{
  "n_layer": 11,
  "d_model": 160,
  "n_experts": 32,
  "experts_per_token": 1,
  "d_expert": 192,
  "d_shared_expert": 0,
  "activation": "swiglu",
  "moe_layers": [1, 2, 3, 4, 5, 6, 7, 8, 9, 10],
  "router_score": "sigmoid",
  "normalize_top_k": false,
  "routed_scale": 1.0,
  "balance_loss": 0.0147,
  "balance_bias": false,
  "scale_expert_input": true,
  "init_std_router": 0.0141,
  "lr_router": 0.000833,
  "vocab_size": 4096,
  "norm": "rmsnorm",
  "norm_eps": 1e-06,
  "tie_embeddings": true,
  "optimizer": "adamw",
  "lr": 0.0025,
  "beta1": 0.9,
  "beta2": 0.95,
  "batch_tokens": [32768, 65536, 131072, 262144],
  "seq_len": 1024,
  "train_tokens": 410800000,
  "steps": 3728,
  "dataset": "wikipedia_en"
}
Below are experts of layer 7 (counted from 0) of a mixture-of-experts language model. Rows are named router (the router's row for the expert), gate (a neuron's input weights, with its number), up (a neuron's input weights, with its number), down (a neuron's output weights, with its number) and show model dimensions 0-159. Each number is 128 + 24 x the weight over its row's rms, rounded and kept within 0 to 255.
Before each expert's rows: "comes after" lists some tokens at least twice as common just before its tokens as in all text; "gets" lists some tokens that make up at least twice as much of what it gets as of all text. This comes from a sample of Wikipedia text that the model never trained on. Tokens count by the router's weight.

# expert 25
comes after: " ", "1", "2", "3", " new", " techn"
gets: "0", "5", "7", "9", "8", "4"
router [115 115 133 147 107 120 104 117 109 118 137 152 132 134 127 145  91 185 157 139  95 158  82 120 116 168 136 140 183  96 166  95 100 112 140 114 127 146 134 126 122 165 131 124 104 126 111  68 102 103 169 142 104 109 157 111 115 120 117 133  97 148 105 127 116 133 148 146 144 144 113 133 121 123 136 179 133 136 120 114 178 113 130  97  86 110 132 118 123 110  78 152 114 131 130 124 156 109 134 181 124  92 161 132 121 139 110 127  88 131 136 132 147  99 132 108 142 136 103 144 148 160 125 109 117 134 147 108 139 131 137 150 145 127 111  99  83 113 103  82  86 127 194 137 104 154 182  87 117 111 183 148 116 139 163 108 146  85 120 128]
gate0 [175 116 136 121  99  78 103 145 111 127 136 155 143 104 174 188 104 140 129 126 117 153 113 109 106 118 113 168 157 124 126 149 123  84 154 165 147 172 147 120 158 145 100 119 116 148 117 139  84 124 123 168 108 171 124 141 105 105 133 110 150  86  87 116  77 154 151 130  94 134 128 155  82 144 129 121 106 120 124 140  96 148 153 150 172 100 118 156 126  90 151 135  92 140 123 104 102 147 112 113 152 123 114 141 152 112 123 137 136 134 163 119 155 127 119 118 126  85 107 124 126 161 135 122  94 112 114 137 160 164 104 124 106 110 145  86 157 108  96 125 103 107 167 131 156 139 129 147 122 120 149 137 117 110 121 187 170  99 146  93]
up0 [125 139 164 157 137 137 167 113 108 116 143 100 129 138 129 122 160 122 110  90 122 128 158 111 119 101 111 116 196 106 123 113  85  98 105 166 131  80 125 108 109 147 109  85 103 103 139 129  98 146 119 145 112 118 125 133 174 126 158 133 123 122 121 154 137 119 131 162 148 102 130 162 102 143 132 114 168 149 127 130 123 146 134  91 112 141 115 122 162 151 145  89 117 101 127 118 128 134 141 120 108 162 191 171 146 110 104 143 155 158 150  90 126 129  99 120 109 100 130  93 148 167 142 151 128 110  95 150 113 135  73 135  78 119 146 141 185 101 145 135 178 144 115 141 116 154  94 110 125 147 162 112 181  98 131 162 132 105 157 138]
down0 [135  89 155 125 125  97 142 163  75 137 127 128 144 170  96 161 118 132  94 140 111 126 170  93 113 158 124 131 109 148 102 157 101 155 160 137 149 136 111 154 106 171 142 123 100 123 110 112  62  83 130 129 156 100 136 105 180 132 100 116 162 114 138 120 146 124 165 142 121  98 159  99 139 105 100 129 130 156 143  94 117  77 145 147 128 107 128 141 126 164 104  83 142 149 120 124 124 106 138 132 122 159 168 159 137 152 143  96 119 116  96  90 144 124 137 139 104 115 142 147 122 169 147 146 107 121 150 158 135 135 112 144  88 127 111 184 101 116  98 100 148 108  99 129 104 138  91 138 182 112 127 120 140 176 158 113 118 128 141 117]

# expert 8
comes after: " S", ",", " s", "1", "S", " L"
gets: "0", "9", "8", "6", "5", "7"
router [ 81 122 135 134 135  89 141 137 135 123 124 159 166 156 129 120  91 149 130 164 111 118 130 143  98 103 166 119 139 145 118 126 128 141 100 125 145 139 113 138 143  90 109 128 132 143 123  83 119 124 170 118 125 119 140 132 105 154 130 148  88 121  93 151 162 171 114 103  97 123  75 141  90 117 151 159 137 184 152 121 150 165 161 148  94 126 132 122 111 112  94 152 169 146  83 107 107 117 125 110 105  74 115 141 111 145 111 104  95 131 111 134 107 132 146  84 150  93 143 176 161 158 111 139 119 129 144 103 154 130 142 154 149  93 124 153  75 148 149 131 129 115 181 152 142 146 154 106 144 102 177 156  93 137 152 129 109 152 146 145]
gate0 [158  84 113 124 104  77 152 103 144 124 121 120 107 138 125 124 170 104 154 118 133 115 124 174 193 166 115 152 142  86 143 136 108 177  77 158 106 158 119 125 114 108 150 137 120 115 130 176  98 140 122 119 107 138 140 133 114 147 108  90 145 149 136 127 109 106 174 116 131 146 127  78 135 140 195 126 114 110  83 129 106 126 129 135 125 102 120 155 118 134 106 125 156 153 129 108 132 114 108 149 184 123 130 166 109 145 114 122 154  84 152 129  90 123 159 122 158 138  98 126 123 155 117 157 110 109 126 103 121 140 128 151 188 159 117 110 110 120 103 176 133 107 104 142 125 133 117 162 102 111 181 149 111 152 108 114 158 133 107 130]
up0 [112 163 150 114 134 115 119 138 115 110 102 144 156 132 166 115 136 139  88 137 131 113 126 102  92 150 119 143 137 149 129  77  83 108 155 118  98 142 178 152 101 124 139 118 160  91 141  98 147 151  81  64 163 106 140 146 106 139 133 151 135 106 117 171 133  73 133 114 138 137 139 104 120 180 100 136 124 134 151 140 129 122 145 127 183 152 117 140 130 135 114 103 112 109 167 134  88 162 131 110 114 132 126  97 147  92 108 134 142 136 118  69 144 133 105 107 124 102 133 157 105 133 145  85 117 123 129 152 139 128 179 131 150 132 107 110 155 140  92 132 165 137 120 119 163 105 129 108  79 196 152 135 150 137 150 149 149 103 150 119]
down0 [115 104  53 143 121 134 127 137 135 113 124 139 112 122 162 160 121 143 151 142 127 101 156  99 116 141 132 113 135 115 140  79 122 128 123 127 109 101 134 144 123  94 153 134 117 122  86 122 108  98 151 152 132 111 128 139 139 132  90 113 135 204 135 167 125  85 125 112 106 108 148 146 114 141 121  85 118 104 114 118 132  98 123 122 175 169 105 155 183 141 115 160 133 132 108 170 109 111 123 157 154 103 132 116 112 101 155 169 129 146 133 166 112 151 117 147 133 160 183 118 143 130 112  76 150 118 148 144 119 122 159 129 138 118  87  86 173 134 136  98  67 123 159 123 145 132 102 146 136 116 146 151 169 115 109  78 107 114 134 150]

# expert 2
comes after: " m", " f", ".", " (", " r", " $"
gets: "1", "5", "3", " (", "4", "6"
router [136 125 120 147 104  96 130 130 143 104 105 108 161 146 132 179 113 154 138 155  62 115 137 102 112 130 130 155 151 143 116  82 111 146  86  94 105 132 142 110 133 169  95  69 174 150  73 126 143 120 147 133 135 106 158 138 110 143 114 138 122 126 143 113 127 167  95 142 129 136 125  92 126  84 115 176 126 110 151 145 117 120  78 169  86  72 129 144 126 152 136 140 126 122 140 135 137 123 124 128 122  99 147 125 141 139 116 113 146 151 149 118 119 118 120 112 153 118 131 125 145 149  98 127 138 179 124 102 157 108 102 158 130 111  92 135 107 156 116 102  93 127 211 129 133 181 135 116 143 110 156 157 103 111 133 101 150 132 108 102]
gate0 [115 111 106 107 128 154 122 107 138 153 146 171 130 144 137 130  92 134 162  96 109 153 131 153 107 116 131 107 141  95 153 157  91 134 131  96 176 131 124  81 110  99 173 150 124 121 130 117 149 178 107  99 130 135 140 107 147 127 111 129 182 146 129 138 116 141 109 134 108 124  97 112 104 144 146 147 103 127 123 142  98 117 161 115 111 136 123 118 135 103 133 124 129  90 102 166  89  91  95 126  97 157 114  92 135  92 165 137 120 151  96 116 167 144 114 107 132 101 149 134 132 121 117 114 100 175  91  94 100 128 137 112  96 165 146 120 135 196 107  97 150  86 170 144 102 124 162 162 137 118 118 158 148 138 112 119 118 180 178 118]
up0 [121  82 129 135 154 121 117 162 114 174 108 126 172 158  79 160 131 145 112 121 156 104 122 138 106 131 171 154  83 140 149  65 127 142 172 132 134 121 134 152  95 114 131 111 151 127 138 118 114 155 142 111 119 109 143 110 115 101 161 126 135 115 151 108 147 186 128 109 123 124 143 103 145 129 137 131 174 106 111 157  89  70 149 137  81  95 118 115 118 154 106 126 120 122 184 153 147 141  77  85  87 152 146 133 149 140 150 106 118 119 109  83 138 127 145 130  92 126 108 128 135 134 133 116 142 121 104 114 118 143 132 120 139 143 115  80 164 159  85 140 131 119 123 162  97 137 122 130 166 140 153  96 156 168 115 130 157 118 171 138]
down0 [ 97 152 101  86 141 126 137 132 171 127 112 163  85  93 134  99 141 109  97 170 135 146 113 135 117 127 139 169 150 139 141 118 131 132 157 160 143 143 132 120 184  77 110 114 128 112 156 135  98 171 124 111  95 168 140 116 127 126 126 125 135 131 103 120 143 101 111  63 107 103 173  99 129 147 120 188 111 125 117 155 148 111 119 131 130 150 135 145 142 105 115 115 156 160 163 116 165 139 162 145 124  92  75 126 141 105 149 150 101 101 117 141 119 113 101  95 100 136 121 122 103  71 158 123 143 137 104 102 141 118 120 130 133 140 165 133 152  99 134 116 161  77 179 146 117 105 129 129 150 110 171 142 178 133 125 142 121 120 149 118]

# expert 5
comes after: "9", "0", "8", "l", "n", "ol"
gets: " of", "9", "1", "8", "2", "0"
router [ 77 153 131 136 136  91  89 100 123 118 135 167 184 111 113 143 110 157 175 157 113 108  98 122  98 126 150 126 154 181 123  92 121 128 151 130  79 166 162 128 148 133 140 124 149  94 132  91 142 145 157 113 137 119 146 144 115 129 168 115 116 131 119 150 138 151 114 151 117 157 101 113 116  99 130 162 123 140 167 112 130 144 119 152 106 121 115 148 125 110  70 154 131 122 145 115 121 100 163 136 131  62 142 120 106 134 127 186 145  86  87 113 154 107 129  99 156 150 134 136 117 127  91 120 105 131 148  97 147 103 138 167 133 122 125 145  96 118 117  97 103 126 195 113 120 122 177 129 101  96 159 123  99 143 121 133 157 126 118 130]
gate0 [115  99 154 136 124 122  95 148 140 154 135 144 130 181 103 131 113 110 171 129 133 150 166 102 176 105 122 111 129 137 116 126 141  86 149 142  92 120 128 138 129  74 107 113 147 136 116 121 145 113 135 179 147  77 121 115 156 123 105 155 164 117 132 140 145 115  93  82 129 120 142  82 189 116  69 134 135  87 115 103  97 118 152 100 107 101 125 136 113 110 110 145 139 121 172 129 148 148 118 144 135 120 184 136  99 143 132 129 140 105 154 135 120 188 107  90 116 117  97 127 143 123 118 128 100 123 123 118 102  96 134 175 130 130 150 142  84 175 104 125  99 142 127 168 116 120 173 117 143 111 162 136 110 126 136  88 142 136 123  98]
up0 [143 125  88 138 103 104 131 123  88 160 156 134 126 147 152 110 136 120 160 107 125 124 162 123 173 117 163 140 112 171 137 119 122 117 139 119 140 155 148 170 126 124  85 153 147 165 125 102 130 104 116 139 145 133 114 129 135 140 133 136 150 115 125 137 158 104 111 145 116 113 162 145 154 158 114 125 146 118 120  81 101 105 162 119 106 125  76 126 121 129 140 136 124 149 131 125 125 152 110 136 167 112 169 121 106 136 140  72 173 117 129 126 121 163  68  87 172 100 151 106 120 160  89 117 105  96 143 130 100 149 103 102 134 141 134 103 118 151 127 106 131 173 122 199  82 107 112 132 162  96 141 115 112 142 124  84 122 124 160  63]
down0 [159 113 126 111  74  79 155 134 159 134 134 144 131 136  80 139 174 144 117 109 129 133 190 135 116 111 132 146 118 112 131 113 113 100 124 120 138 121 125 122  96 134 144 151 140 113 121 148 109 144 142 138 128 161 144 141 134  99 115 155  98  88 118 141  99  87 141 131 122 150 133  84 116 118 106 197 153 135 149 123 112 123 137 147 156 120 143 131 115 150 121 134 116 132  79 133 126 158 167 132 157 113 111 156 107 128 187  96 125 121 122 102 124 145 155 129 180 133 155  91 133 131 109 146 162 118 119 187 106 146 106 106 146 150 167 160  98 100 116 174 153  89 181 116 116 117  89 140  97 148 131 100 135 123 111  88 129 123  74 122]

# expert 21
comes after: ",", ".", " that", "s", " where", " which"
gets: " and", " he", " He", " or", " had", " has"
router [132 147 127 138 144 115 119 112 103 105 128 131 124 136 113 169  73 140 133 132 124 105 102  92 128 143 112 140 155 122 144 100  97 156 119 129 133 144 116 125 152 152 147 127 171 160  69  74 118  93 164 126  85 134 147 128 117 165 110 129  92 112 170 132 149 145 128 119 113  99 131 124  90  98 152 176 135 162 131 108 156 169 112 124  83  74 120 159 149 119 107 138 117 126 120 107 103  96 133 122 120  95 130 128 117 136 151 164 128 119 107 114 137 111 126  80 151 151 142 142 148 169 131 105 124 161 138 120 146 118 147 133 151 129 140 148  98 125 113 152 132  85 124 130 122 193 159 107 106  83 163 172  82 129 185  99 115 108 122 124]
gate0 [152 111 111 128 107 105 123 124 110 151 136 112 116 100 118  86 128 130  74 125 144 110 123 110 124 145 131 147 162 140 101 107 111 118  88 161 132 140 118 111 128 119  96 132 160 127 136 107 172  99 122 133 177 151 130 102  94 129 170 121 179 115 128 152 135 162 174  91 108 133 162 145 117 103 106 162 143 145 128 107  57 133 170 160 124  89  74 129 127 135 102 125 119 151 127 140 124 134 109 134 177 137 122 132  90 160 130 111 148 120 162 140  97 158 122 120 123 119 112 117  79 139 112 166 124 152  97  88 130 152 141 147  91 123 163 138 136  96 100 141 152 155 139 160 146  87 165 147  99 149 151 169 127  86 135 106 114  98 127 133]
up0 [136 167 140 130 175 139 121 128 113 156 142 157 146 115 115 144 156 115 112  97 152 149  90 150 145 134 149 108 136 135 146 149 134 116 126 115 138  98 151 140 143  98 174 143 110 115 121 128 157  75 100 117 129 116 118 161 158 112 149  73  74 117 147  90 156 109 150 139  93 170 147 132 100 144  99  91 166 180 102 159 147 110 144 130 148 177 140  92 127 133 152 152 119 176 121 113 109 125 119 135 117 117  91 112  96 121 154 160 138 148  91  86 149  89 146 109 134 121 104 144 109  92 146 115 115 130 139 169 116 151  95 144 122 143 140 138 136  93 120 146 132 158  91 128 129 108  91 119  84 146 119 158 171  96 149 129 105 126  86 126]
down0 [192 132 132 153 144 151 147 131 141 108 132 184 157 130 162 142 132 135 118 104  79 143 148 151  99 110 113 127 139 142 136 123 134 156 139 108 156 123 182 109  79 137 123  92 169 139 151 103 134  77 119  88 113 153  85 118 157 138 128 117  87 161 139 131 156 115  99  91 151 158 164 100 132 114 154  93  89 157 143 139 119 139 115 134 101 126  98  88 126 139 115 157 126 150 154 117 119 159 139 121 138 133 114 111 150 155 151  97 148  89 116  79 113 138 131 147 151 109 126  90 150 101 115 140 148 101 102  84 128 113 142 136  97 135 118 118  84 143 140 114 162 171 100 188 144 133  95 111  87 118 140 132 132 117 130 137 126 112 145 112]

# expert 17
comes after: "0", " E", "6", "5", "7", "8"
gets: " |", "–", ",", "-", ";", "ly"
router [127 182 101 134 126 117 117  98 101  80 133 157 161 143 157 152 112 188 178 121  81 114 135 121 123 133 131 123 173 175 151  98 134 124 121 124 128 155  96 142 151 120 169 132 139 127 136 101 113 126 111 108  82 128 119 132  78 151 147 130 123 128 130 133 170 119 123 141 139 152  92  85 112  86 119 174 150 141 170 164 150 127 135 149 106 137 123 157  95 102 125 101 130 122 153 129 145  91 153 138 122 102 133  95 132 120 111 181 115 118  99 173 129  73 162 106 148 136 105 113 139 122 110 143 133 144 122 126 134  77 141 129 139 108 114 108 112  98 122 125 122  96 183 111 137 164 144  97  95 122 141 176  97 131 138 119 114 145 143 124]
gate0 [126 138 137 108 128 125 126 127 166 163 147 125 156 115 146 102 113 123 158 144 126 118 131 139 119 135 138 154 147 101 123 139 133 123  87 130 134 107 142  52 141  85 109 143 140 101 160 173 135 125 156 136 109 125 110 138 169 133 128 107  88 152 108  57 159 157 123 121 125 116 115 136 155 158  98 136 102 115 174 143 151 123 150 108 146 166 133  87 120 135 143 123 152 149 159 147  72 149 121  85 134 140  84 112 121  98 114 135  86 159 146 146 109 117 150 141 113 128 137  82 147 125  68 171 117 128 119 100  92 136 154 118 140 118 151 152 122 105 147 133 169 164 136 146 113 164 118 137  92 146 129 130 120 146 126 135  68  87 147  95]
up0 [135 108 134 149 127 135 143 153 104 138 151 114 113  99 114  99 126 112  72  71 111 109 116 123 166 114 146  77 124 148 125 129 138 158 147 126 130 156 106 144 113 132  94 109 163 140 145  97 110  88 158 140 125 121  92 121 138 145 112 100  96  93 101 195 168 117 144 138 126 161 144 158 163 125 171 109 158 112  91  97  95 132 121 110 131 109 116  97 150 161 114 132 108 128 143 114 173 104  75 112 120 148 122 114 161 163 153 130 138 140 119 158 172 140 127 149 108 129 131 131 115 137 104 135 150 128 147 175 160 131  94 114 187 129 104 138 162 102 173 105 132 120 104 147 137  76 144 126 136 116 113 104 116  98 156 136 124  96 150 133]
down0 [117 129  96 124 111 104 101 125 127 151 118 150 170  91 141 137 127 153 140 144 160 111 107  77  95 181 102  92 156 134 142  84 129 145 131 146 140 113  91 133 116 145 155 126 139 176 152 133 138  94 133 135 122 136 127 118 119  93 114 168 137  98 117 140  88 134 112 162  82  83 138 184 134  79 118  93 110 135 156 137 106  86 134 139 115  46 119 130 104 138 135 165 132 112 150 112 120 100  96 158 108  97 124 156 169 105 124 111 132  98 144 139 109 138 137 146 121 109 123 127 117 138 187  86 168  93 121 133 139 138 129 147 134 162 119  91 107 154 153 154 130 119 129 146 124 107 128 135 115 147 162 148 136 153 141 145 110 136 150 163]

# expert 30
comes after: " of", " in", "–", " for", " with", " to"
gets: " the", " a", " his", "'s", " their", " her"
router [ 97 143 169 146 159 138 102 105 124  96 142 157 167 153 121 155  98 221 185 127 115 111 128 123 107 126 118 132 153 140 130  72 146 115 106 129 108 131 141 132 135 141 153 109 111 107 101  43 147 131 162 117 105 140 149 117 130 119 104 136 108 154  81 164 128 149 132 141 149 120 109 134 130 106 142 158 125 133 141 132 158 137 147 130  86 124 115 154 120 117  77 163 126 100 112 132 128 110 150 123 100  98 160 160 122 121  93 133 123 140 130 106 117 129 145 115 147 116 113 165 106 146 130 127 127 160 126 103 119 112 132 137 122  56  97 153 102 126 108 111 104 110 161 116 151 166 132  88  93 127 151 170 136 122 148  96 143 113 140 143]
gate0 [ 74 134 125  96 141 134 124 141 110 146 125  93  97  92 106 197 145  92 129 108 145 119 127 141 106 126 165 159 151 113 136 134 159 132 121  82 109  89 169  71 103 165 182  97 114  94 103 132 101 104 113 135 146 108 119 139 143 143 165 144 155  82 144 124 130 156 127 106 109 134 126 158 183 151  98 137 116 147  98 144 163 119 135 158 126  77  95 122 135 114 144 115 142 141  99 115  93 139 187 129 117  98 112 120 120 118 141 141 112 115 142 138 177 138 108 125  98 127 112 143 114 120 168 109 140 105 108 127 127 182 166 136 163 114 134 109 143 123 158 114 150 131 142 122 137 114 115 131 105 124  90 111 116 133 145 170 129 122 166 132]
up0 [168 140 133 109 129 165 153 123 132 106 136 131 134 108 135 158 115 130 179  84 146 100 116 145 115 103 155  59 163 123 143 152 130 109 146  93 102 129 105 120 128 126 184 105 114 116 105 157 113  98 114 119 115 139 144 128 147 131  86 132 100 152 141 113 135  68 120 112 145 122  90 131 106 135 138  89 119 131 122 176 113 109 113 124 111  94 125 107 162 150 145 117 136 145 106 121 114 139  99 133 146  96 109  87 126 105 152 168 117 144 134 109 138 135 130 161  88 109 166 114 126 142 105  99 113 124 117 159 154 101 139 136 129  93  73  96 187 144 175  99 172 154 139 121  80 134 165 163 121 125 135 122 144 165 132 141 118 115 158 105]
down0 [124  94 173  94  89 156 140  97 149 179 113 174 134 143 142 126 166 125  61 105 147 137 132  94 130 113 137 158 101 152 120 146 142 160 124 122 115 141 104 142 146 125 186  76 142 100  93 167 153 130 142 146  83 112 173 133 134 142 134  92 120 119 153 102 117 106 121 130 137 112 128 113 156 139 128  67 136 123 117 129 139 125 101 139 101 136 147 136 100 120 119 125 134 161 155 167 119 126 140 144 168 118 124 139 147 136 106 105 127  96 139 121 130  90  98 108 147  92 157 142 127 121 146 126 115  74 151 118 125 134  85  77 126 128 132 117 104 127 116 125 145 160  92 137  88 137 132 142 150 118 120 147 128 149 137  90 193 136 161  94]

# expert 11
comes after: " a", " the", " and", " was", " an", " to"
gets: " un", " re", " con", " f", " m", " comp"
router [121 129 136 152 138 114  87 126 107 103 144 126 168 142 149 135 104 147 103 162 116 156 128 136 104 117 148 120 120 147 154 108 100 121 128 137 121 127 151 125 127 140 142 116 143 111 112 120 122 100 159 112 111 119 131 136 120 132 125 160  89 121 140 144 160 180 179 126 114 122  85  74 104 126 151 168  95 142 131 116 131 136 127 128  79 107 152 176 125 118  95 163 112 145 155  88 129 133 147 131 136 106 131 144 129  96 111 124 109 138 127 150 126 116 113 100 123 162  85 143 134 158 121 105 145 147 104  94 138  90 142 165 127  76 113 127 116 142 140 115  58  64 213 134 164 159 159 110  99 130 155 144 100 117 181 117 136 146 141 131]
gate0 [122 161 114 105 142 114 119  97 122 122 178 144 129 120 158 119 136 163 147  99 127 135 124 126 134 156 108 104 127 144 112  82 138 136 110 102 126 136  94  88 124 141 146 119 128 104 126  75 114 140 143 115 134  64  79 156 106 126 126 155 110 157 109 154  99 130 155  92 147  98 103 136  98 149 115 168 138 162 130 157 182 110 127 133 126 111 142 120 114 139 153 129 147 118 154 161 119 124 101 100  67 112 144  90 146 112 119 121 116  96 167 167 162  90 134 140 139  86 136 121 113  95 141 138 149 163  98 149  95 134 105  97 117 111 144  82 153 144 108 136 102 138 134 137 108  94 125 106  94 138  84 125 139 168 102 150 158 182 128 152]
up0 [149  97 163 108 162 136  94 132 116 150 130 172 111 124 149 153 133 130  88 121 104 156 140 119 122 151 106 143 145  97 109 135 102 116 100 115 157 124 148 107 147 127 159 120 105 114 140 163 130 116 103 121 153 116 143 125 147 113 145 164 104 136 153 105 110 185 176 157 168 123 127  89 139 141  82 124 112 147 106 105 128  97 118 143 129 169 120 112 149  98 150 165 110 165 122 152 136 125 140 122 100 125 145 138 100  89 117 124 126 148 175 113 150  96  91 170 105  97 117 115  58 119 112 122 110 180 128 122 171 131 104 135 121 104 110 145 133 157 140  99  99 173 131 130 163  93  99 158 131 123 101 120 156 131 144 143 110 138 104  68]
down0 [157 113  94 166 116  75 145 165 120 122 159 135 102  75 159 145 133 127 128 147 145 137 205 128 103 123 114 124 117 137 111 110 129 117 132 141 145 116 146 122 125 187  89 149 152  70  98 145 107 123 149 112 142 112 118 145 141 116 139 119 160 115 115 159 136 174 129 132 105 135  95 115 115 113 148 170 163 146 102 113 127 106 121 109  88 158 143 100 121 148 141 121 141 161 140 113 157 129 144 101 140  98 117 149 132 135 150 158 107 155 120 161 144  84  85 103 131 103 120 130 137 176 138 149  96 125  91 160 157 111 139 136 148 146 131  96 121 139 142 154 105 116 135 144 113  92 143  96 129 153  96  63 101 159 100 118 118 153  91 130]

# expert 27
comes after: " ", "==", " (", "2", " ex", " pro"
gets: "2", "1", "p", "0", "em", "ult"
router [ 92 125 161 118 143 101  94 113 125 109 140 130 132 131 146 154  96 174 141 183  79 128 126 136 111 136 153 131 100 127 148 103 127 126  98 130 111 114 145 121 104 114 174 118 146 130 139  68 120 138 148 111 108 156 174 102 113 162 130 141 110 152 128 133 139 122 115 129 119 142 109 142 119 120 131 196 130 150 172 138 154 118 133 136  83 147 136 137 112 114  67 134 117  87 112 122 173 130 131 135 125 114 158 124 113  98  94 136 127 156 108 137 114  92 128 131 116 115 136 144 117 128 127 113 108 170 130 121 127 124 146 157 120  72 113 135  83 114 121 125 124 109 223 127 155 127 149  92 106 113 124 167 112 156 180  95 176 133 134 135]
gate0 [126 105 144 138 105 126 108 126 118 136 115 166 130 125 118 166 155 121 163 140  88 174 134 149 144  90 132 144 113 132 191 156  96 111  73 140 158 158 103 133 126 125 122 135 103 186 120 133 123 147 107 106 143 124 165 127 164 113 125 139 116 139  74 134 100  77 143 104  66 122 129 105 111 127 149 129 171 148 136 126 113 128 129 143 137 119 143 140 129  96 135 157 141 124 120  99 132 119 133 149 124 122 140 159  86 157 136 118  80 130 117 133 156 141 110  90 111 122  70 134  81 178 101 165 133 116 101 144 167  89 102 146 128 101  81 114 108 132 164 134 154  94 124 166 141  97 134 107 142 158 106 128 144 136 125 107 129 119 163 146]
up0 [125 133 164 132 121 131 142 141 201 149 172 122 100  97 116  69 128 140 133 132 133 131  94 168 116 138 118 128 116 129 126 164 144 126 104 111  83 137 139 120  86 156 119  98 145  97 132 188 126 101 184 126 106 100 142 104 141 136 122 133 111 140 118 136 117 139  86 108 152  98 125 109 168  90 139  90 163 129 136  85 118 147 162 107 129 128 112 118 159 133 132 122 172 132 112 100 126 128 112  85 118 174 111  96 117 123  98 140 123 152 148 119  79  97  98 105 118 111 119 144 166 135 135 157 102 141 147 114 150 172 123 118 114 100 177  96 100 124 148 134 161 155 144 138 138 128 108 107 154 109  93 117 125 163 161  97 110 148 131 152]
down0 [154 107 108 129 144 116 153 171 118 129 147 157 141 117 147 143 116 129 123 164 141  96 142 168 125 144 124 151  93 134  86 112 156 131 140 148  82 126  99 141 131 117 153 152 150  89 118 142 133 116 173 157 125 117 111 171 141  95  91 132 121  78 153 132 102 100 135 142 114 141 126 160 118 123 143  68 112 128 113 100 120 130 121 124 105 131 167 140 135 143 148 141 112 104 111 127 121 119 105  92 153  94 144  83 111 132  99 135 163 151 130 176  90 173  80 142 141  96 130 132 100  98 106  55  85 134 143 154 113 137 130 101 137 143 128 113 152 145 123 128 149 139  87 109 129 120 132 159  75 172 155 139 130 144 181 117 163 146 124 137]

# expert 23
comes after: " B", ".", " K", " G", "B", " "
gets: " The", "The", " |", " the", " In", " |\n"
router [103 149 151 139 122 116 138 129 167 132 154 121 113 133 159 168  67 162 133 160 120  92 118 108 120 133 124 127 175 122 139  85  97 111 127  92 152 191 190 118 156 155 110  84 161 133  71 112 158 115 158 131 109 136 121 141 116 127 110 126 108 133 125 119 100 148 131 139 128 126  99 144 145  90 123 165 103 140 127 117 128 129 112 113 111 109 119 132 144 147 129 109 115 116 133 106  95  85 199 142 127 116 124 130 144 105 115 180 113 131 139 163 106  95 122 144 145 164 100 146 141 103 103 141 128 168 112 128 126  96 118 114 120  82 125  85  89 121 119 114 116 127 177 114 118 180 133 104 152 115 168 157 114 117 144  99 105 114 126 131]
gate0 [100 137 133 128 188 109 119 174 134 169 121 118 167 150 155 123 149 105 124 131 104  76 115 106  92  76 158  72 154 125 154 136 126 112 132 142 144  85 152 140 130 153  93 163 141 123 124 111 122 127 140 112 149 135 160 154 104  82 158 138 140 109 123 120 133 113 127 156 117 117 135 158  98  54  97 109 131 155 155 132 167 142 141 136  80 156  98  95 113 172 144 128 140 113 138 130 118 129 140 113 154 135 168 154 121 118 134 135  82 124 131 138 167 116  85 142 109  93 154 107 131  93 112  98 138  96 118 124 123 154 164 126  86 113 168 143 148 120 158 115 125 153 133 137 124 126  91 140 123 134 141  99 127  77 151 126 144 138 158 117]
up0 [104 133 119 112 133  98 139 156 152  94 133 172 158  86 139 105  80 123 124  86 141 109 126 132 110 129 110 104 176  81 134 142 127 132 141 146 145 147 123 100 153 139 135 129 130 139 113 180 150 121 159 152 103  73 143 125 131 133 123 108 160 154 119  94 141 122 108 150 161 140 170 114 116  73  77  87 145 121 114 145 145 151 138 150 141 129 124 124 136 129 124 116 146 122 124 172  73 111 101 151 123 107 147 107 144 143 117 127 118 154 143 137 151 169 147 121 115  78 141 104 136 107 115 121 181 124 173 131 180 146 176 132 162 116 139 109 137  84 154 107 111 130  63 127 142  80 113 144  98 126 131 110 149 133 129 142 118 117 158 114]
down0 [149 147 117 146 139 113 112 102  94  99  88  98 117 141 102 166 150 134 129 143 116 126 155 132 131 142 129 140 140 132 110 120 146 118 154 179 160 178 129 137 118 130 141 124 119 149 117 118 160 178 120 146 130 146 173 131 147 160 134  75 121 132 171 107  84 125 110 152 143 118 120  79 135 163 114 129  76  99 118 101 100 116 136 137 152 152 143 133 149 104 144 162 128 149 134 156 139 145 107 116 100 123 159 114 108 142 131 129 125  74 128 125 138  93 127 120 109 123 202 113  96 131 124 135 144 136  94 149 121 150 134 110  86 113 150 152  67 140 142  56 132 119 120 139 150 142 109  97 105 127 136 117 135 114 106 121  94 187  79 151]